config.toml
n_layer = 9
d_model = 256
n_experts = 96
experts_per_token = 2
d_expert = 128
d_shared_expert = 128
activation = "swiglu"
moe_layers = [2, 4, 6, 8]
router_score = "softmax"
normalize_top_k = false
routed_scale = 1.0
balance_loss = 0.00227
balance_bias = false
router_cosine_scale = 10.0
init_std_router = 0.0117
lr_router = 0.000741
vocab_size = 16384
norm = "rmsnorm"
norm_eps = 1e-06
tie_embeddings = false
optimizer = "muon_variant"
lr = 0.00217
beta1 = 0.9
batch_tokens = [32768, 65536, 131072]
seq_len = 1024
train_tokens = 263400000
steps = 3837
dataset = "wikipedia_en"
Below are experts of layer 2 (counted from 0) of a mixture-of-experts language model. Rows are named gate (a neuron's input weights, with its number), up (a neuron's input weights, with its number), down (a neuron's output weights, with its number) and show model dimensions 128-255. Each number is 500 + 50 x the weight over its row's rms, rounded and kept within 0 to 999. Numbers have three digits each.
Before each expert's rows: "mostly gets" lists some tokens that are sent to it at least half of the time. This comes from a sample of Wikipedia text that the model never trained on.

# expert 83
mostly gets: "\n ", " conc", " Sq", "\n   ", " Da", " *"
gate0:492464487487487510376571577489473506517505508509485494443405517503488507480504553503511495479518496462413544484438615468472519522432527493493436508449474410501538524460432528469513453481527524472464519439465488491467478519464465527554542610541513503558615510598546529513555449665486520495420612501489519534572512499530552455514521446476417398551476519422562458498501547471634462517522
up0:474489490484470503409562559492433508458512477518526530477390518486512571453515540508536496518519474465405546525434583455435487502419489476475432528457498471474546563465510553471477485452554531455494528447498440500461467483433461492540578659562541519525596525596540528486533429630503502492435571500494553538539482518522579492541508440526389420581500533496570499523488526480593528543548
down0:583502556497616590507479440494426482493455489389560440423569477465521539505515497568593499453528563571618540463515518519448598478484484515479478462451548478477591535600545504548445495524402445443509408513506509476410544514536494594492537475470546504547492507485508525486583502422463504487557392524459477355477490450553452511373454523618582493487498532559517520537564473526443541517477

# expert 38
mostly gets: " 2007", " 2011", " 2015", " 2013", " 2014", " 2000"
gate2:555556479489504578498499572463471596516495514465402503565390485648474471508478513586470545502545605476471511498495519433602410507562507555563512451517466519504677465441532485501525472528491539431426491476545459554502475507498597502431605564475462548504547437532495475439465481421481558545573511558439496501413450499462457463448634512523525476489461455519577559537515454538486437466418
up2:409528568445516505479511543511511486481525478468526495527564508467491472575405425545424540511474550549495537628503497557525485453496542521494583402425493578527449487548503523477611494527476453404588438495585532517466426527449477465625525444564472564515531497504600511522532567558477583509530506450471517567488514436559439465534502462508448563444414552540525515501406539502507486587509
down2:510524387511482633412438515541464509531538512568474534356401551568514483590430521489512580552527580452503527489487507498541504508481454518467469477535548542469675485487428498447506514580559510475521518621454552494547498469474570492442535516474554439556491612476422534592518449430416495476470501489397551442410434554489507463487507492525404381503471483620557462462499491518462422465493

# expert 14
mostly gets: " 0", " 2", " 3", " 4", " 1", " Goals"
gate0:425573514499502489560508491500468384456465548550477477550476519497523434491525510533589559462476481530445418556524570463576461446484503546557448503462412575487446492482543508578565486583524610441482503485477508549443381500549576495554461485514525529462514593500455496463552557445537452462491499481494522493484533471631428429455507391443530525450466482479546504520466449480552495554591
up0:563442507477565459502517507502442547487552424506449566473493461552559608554478440414413384484516555504493568439502513539507527543534438495441605564514599464455559509453568529455457484515468406584439482569545475431567620474488502499494538569425509455429500453466525520516514460504518459481530501500490521459489505473364586476508517568577460486523523523458502423478580589472515496416387
down0:553502544439467456448463459554578432446457443478511450506474526518585522516432506477519389544505430459487474503540458410599472549521640522455513420470498480549523579439437554454545494556474499507516494539556441477469535500553486452442506494511465577538450471500557547493530513414466510411621498487482471572518504439483552461466486511484489469616438576448533520476551475483526611526510

# expert 46
mostly gets: " imm", " Pav", " Krist", " Catal", " Nav", " Kir"
gate2:485458521442599490516442488436425546519468466402514474429483471453586520589487559517525389550508556430462566489438405489452491526454537489493461459384461546481508524462392608556482454473567484575568518527493505435614519618491487440514577524484454455474460474456418500549489530493492507453539460487456510423508476420516495510548548501459615583490544506482478496517407400555546539502478
up2:478454525464549464504469501463489541538484479381540494412514460470547510604493570520551415573490562418500586522425414496415512544520533451508465461420486528480515498462409607608510416474543469543528488495469543389574506584508439455490508543510471489492479483452421499480487488500494481437566454529490521482544469451501484487506542458456614530492619516526437471528458424531557471510479
down2:425532542459547472592419548469520482546423464528487567459448514406451552453487534482518528355506486527413542527544549506531553486511528599466357490468513524528468500553483491511479519477500470495493513466485601472441586494442546487482420548489530451570486496457558548574496498428494405414505518567486393522490475549478464463538459526459506555539487410459502446531412528488470583418491

# expert 29
mostly gets: " located", " based", " played", " worked", " appeared", " performed"
gate0:497555582556454550477551543527503342571526544559413448468529528486472447406486457470449458490487432511566542544492506533480513512521473521425470451574542575552439490529520485494513598511406492531474551421497528489360500449470459472563523503505532506566537503415525565463575565457458398482512481558526485373363524487480622451449423491572393526476456496561512524512486453525497486448464
up0:446527526544531545520525614532535339562484569519469457501555528499474469410507466460481480501499462482528484565518456574474489529544498600446444468507538581554479488536555475498527525493461486503449576474488464519373486454484416480585590498455508524542516506413541575415591498480505422438423467627507560368451588473513614485535462524581480553480557507541601542542545430502496466435454
down0:497529459537478538455525476542516493513562603544470498565423555463521508437522500531544543595424499410496527581519428530406500408530466580419457555458534576571573503392432481496474494494486395407532532431489550416487416504518533425455483480455527446482549527525557553432560495503578479510502461418522472555475464435531508419561511494542531470510561489568594455455478536505576439493432

# expert 50
mostly gets: "1", "2", "3", "0", "4", "5"
gate0:461540550473462520557478513548446591571465445489507544506506475437528520495533478506544469504512512578516488544560393478560429429537501448511537526494548480486621516480576532554467399510463473444517480543555555541431490424561350493453528473558521478479442444494446471424466444579529507580559505522486478436528437467463445427490448500485414537519497457515630560466457547529472482523475
up0:525569459503503536554411405470508458531570601474562524500449499509544525587516486438497456464444532577536503462553434613411521470529435438435575587481565506519475478542447579639401399516567438514520440515618500429380494434505440511534440508574515465461497561484503578460509524535526476451451427573544446445458490489537545489528463554478496454533576470518446505478534525466591522500547
down0:517575437482496483569483474482490577531453463533398532573437552587496581482494506498466576600481415509505495488559619452546446525503459541440545530538521567570557522544403574419519544422478553426526532494419470559473382432516458544564569542567517536552488508427482489456511560519431437454495526464601438519539567493602429438491476542432482581450524501449433456572419475536513457512535

# expert 81
mostly gets: " known", " such", " well", " named", " same", " described"
gate0:495459533529549446403444472574578515457506509435554472520551568457517493499524379602464542483554462499536534593537447515466455561478495467481565545496536509624506510488519443405488495579529476479320497461557454543421467458505488506419505465460494533525551540527436487577502532535428468578525476564535558562516516437498459513469569378554564494540512420550558479412455457465566490564508
up0:484497517480450456435477478510554463451569463503533446495506541504478455504564385514536486534523476525515472595471498529426419494396471450478629534496523515551513570490519513419472470600500435535375511507561438480471554465538447517357511441422501530514513552492414502510450496486466435578584421541537503496569565456464482519496493409562581472589433532546577494524478485496554504549554
down0:486501510496553482497522512462504429520538488542578476605505450526456560488534531507612505474408474595540486503443503548615373587513423555509427477564520520492463448417500512498514596407540558573464574469480408415390527493497547520473420554521548532571386540449491506533517507380481568534512487469536458479479564585461574498487486437447471439459497517481533476443431543488457509572526

# expert 35
mostly gets: " Records", " Cup", " Force", " Valley", " Championship", " Festival"
gate2:528537546513556601469536502434474637476612438528489427542501448444443464581486471551376426507474625488562356477536503517519524514517517536568583497493522497459465515552630533514507506542546439567524499388574475520465379537519458391417492484537512541475534525539490513456481527467589568558521535584501549559551501459553561477531444543558535514515470539553474462407537546586464459516477
up2:508569549487570582507554500485461613509592451566463478555518509456469460557464477607438471467491587490483389480521497498511522524510443543615539490463468480435455454520646486537475484561537432566541532393504544517467425549525450401399513540558508540515549502509474499450455520520525517609523549607504487515616497474483545474465434521502502426545425558532467462435576528548497476462473
down2:534540553535436414538500472482556615449480462511485425445555564494500543517469446597485466409566425470600524530420486520494555432525434518524523471477490522427528485505598457538512504430435495471442519554516467423533517407507554496495566446588527442500465520438430544478508526488563382543509429507584491613449477548511464486513406527515594405535547500543480503442482572517475480487545

# expert 47
mostly gets: " 1", " 0", " 2", " 3", " 4", " 23"
gate0:395428534482480461454485559499506536382531476414467505584551486434437555480504574451562508509467524491535482479374488559419552560424454492442462511451434510490432477437480492506603472500458418532591466485589486447419490490537488529570476462468602471447462552494550519568413438450525453480465554561425375474459546530574496526420459526447485451453540562504463492510546541445512474568666
up0:505436438481495528503501507509409507521477411435529493527511469416463592431491569432423520491497513491436531489523516504463538478535444443511605494462406479560409517476492424511553444582578467436544545563507494417497525545575490581557511412471537456538524474463501572484551473445526444478488512536534574488445592502536487423472527471472435515453483547509499606520521491524477475457609
down0:485546593522519521492544493503464560440522456544507523452550501503491509465475485469566475508510521458504534497488433511454517614483473518445421623484447511353471561427555488448479446539551548407511498464539479547465575449492382445426555467556498532517498417621432519417514509498456589429539484550573588477436466563451446534567518609482535457527437479464462562576578534479550514564502

# expert 39
mostly gets: " been", " too", "'t", " enough", " able", " difficult"
gate0:542494460542491524426503518525549491517498401504591507556523522475469459553495451453477492454493485511466566532475569482403544470504554455453474504547467561496521560399574635536591432592485468577481534582480454448419464525552449513440531551519445472420485518509553518495509538414515441482490503538514381470402542530587547473599542531513493451384516488542634482530479615502468566524587
up0:530521488564421525487504556512525537513545393510562474539556553468474431561525470464517478473443474475545569536473538477454486444499570421455536429553498521482524606395622621541567447590485450534504567541492466416474415530552462530424505539455498498447497495526574549466468501385465470495507496520528408441413560525589591502532525546444480463441507539541608490522440559491478580468562
down0:483449464455429474485539485450488441556506501415503452482439566638482448498444557501491516436449552525422426469503538534498501473416478522530513403473533550531431573489565570566453472436568505505553470550557546542473589489474496554511554532435559565522538529508439501497503467459558529516539545508432507411499523451467565481470511508434498458516556514436533497544452494554580487489511

# expert 4
mostly gets: " Cup", " Rovers", " Motorsports", " Trophy", " Giants", " Warriors"
gate2:499503479442553469395547514539502486512471476501391468460519537448520533605441522463496488546423528474470502567467544433509485603498587603470558497584505465536535481476501457460635483556570568534440493516516506553457497437522464535482559544558557482471475526474562402509550528455502501447498428403495457515608489524484517516451506508431460436512536527505571547517437503493505597355586
up2:501473528452459542489461460469549518500501548497568458635420449516497444377490460521477553456618491543568475402510491567456480439535413424553452491432490499450494525504468490568429602465424429457569457526499424437506579528464511537500460523531389502560529443516466514466454522489492467499380562564458459542480486533496537501581514528552526541495501497436424517544500493545457398585387
down2:520451487501559581506438482525532505493522507489602522469470554503413552539499429505508491564551508450468491448466524508476421443540515353479476518570523557426550579507488503582502552583505456536540517543520497515521453512526469475530448547508508632490449473510522530449453563443577503430412560536448562518398466555507476522569463572527524378541449547437555484593458496523550452470466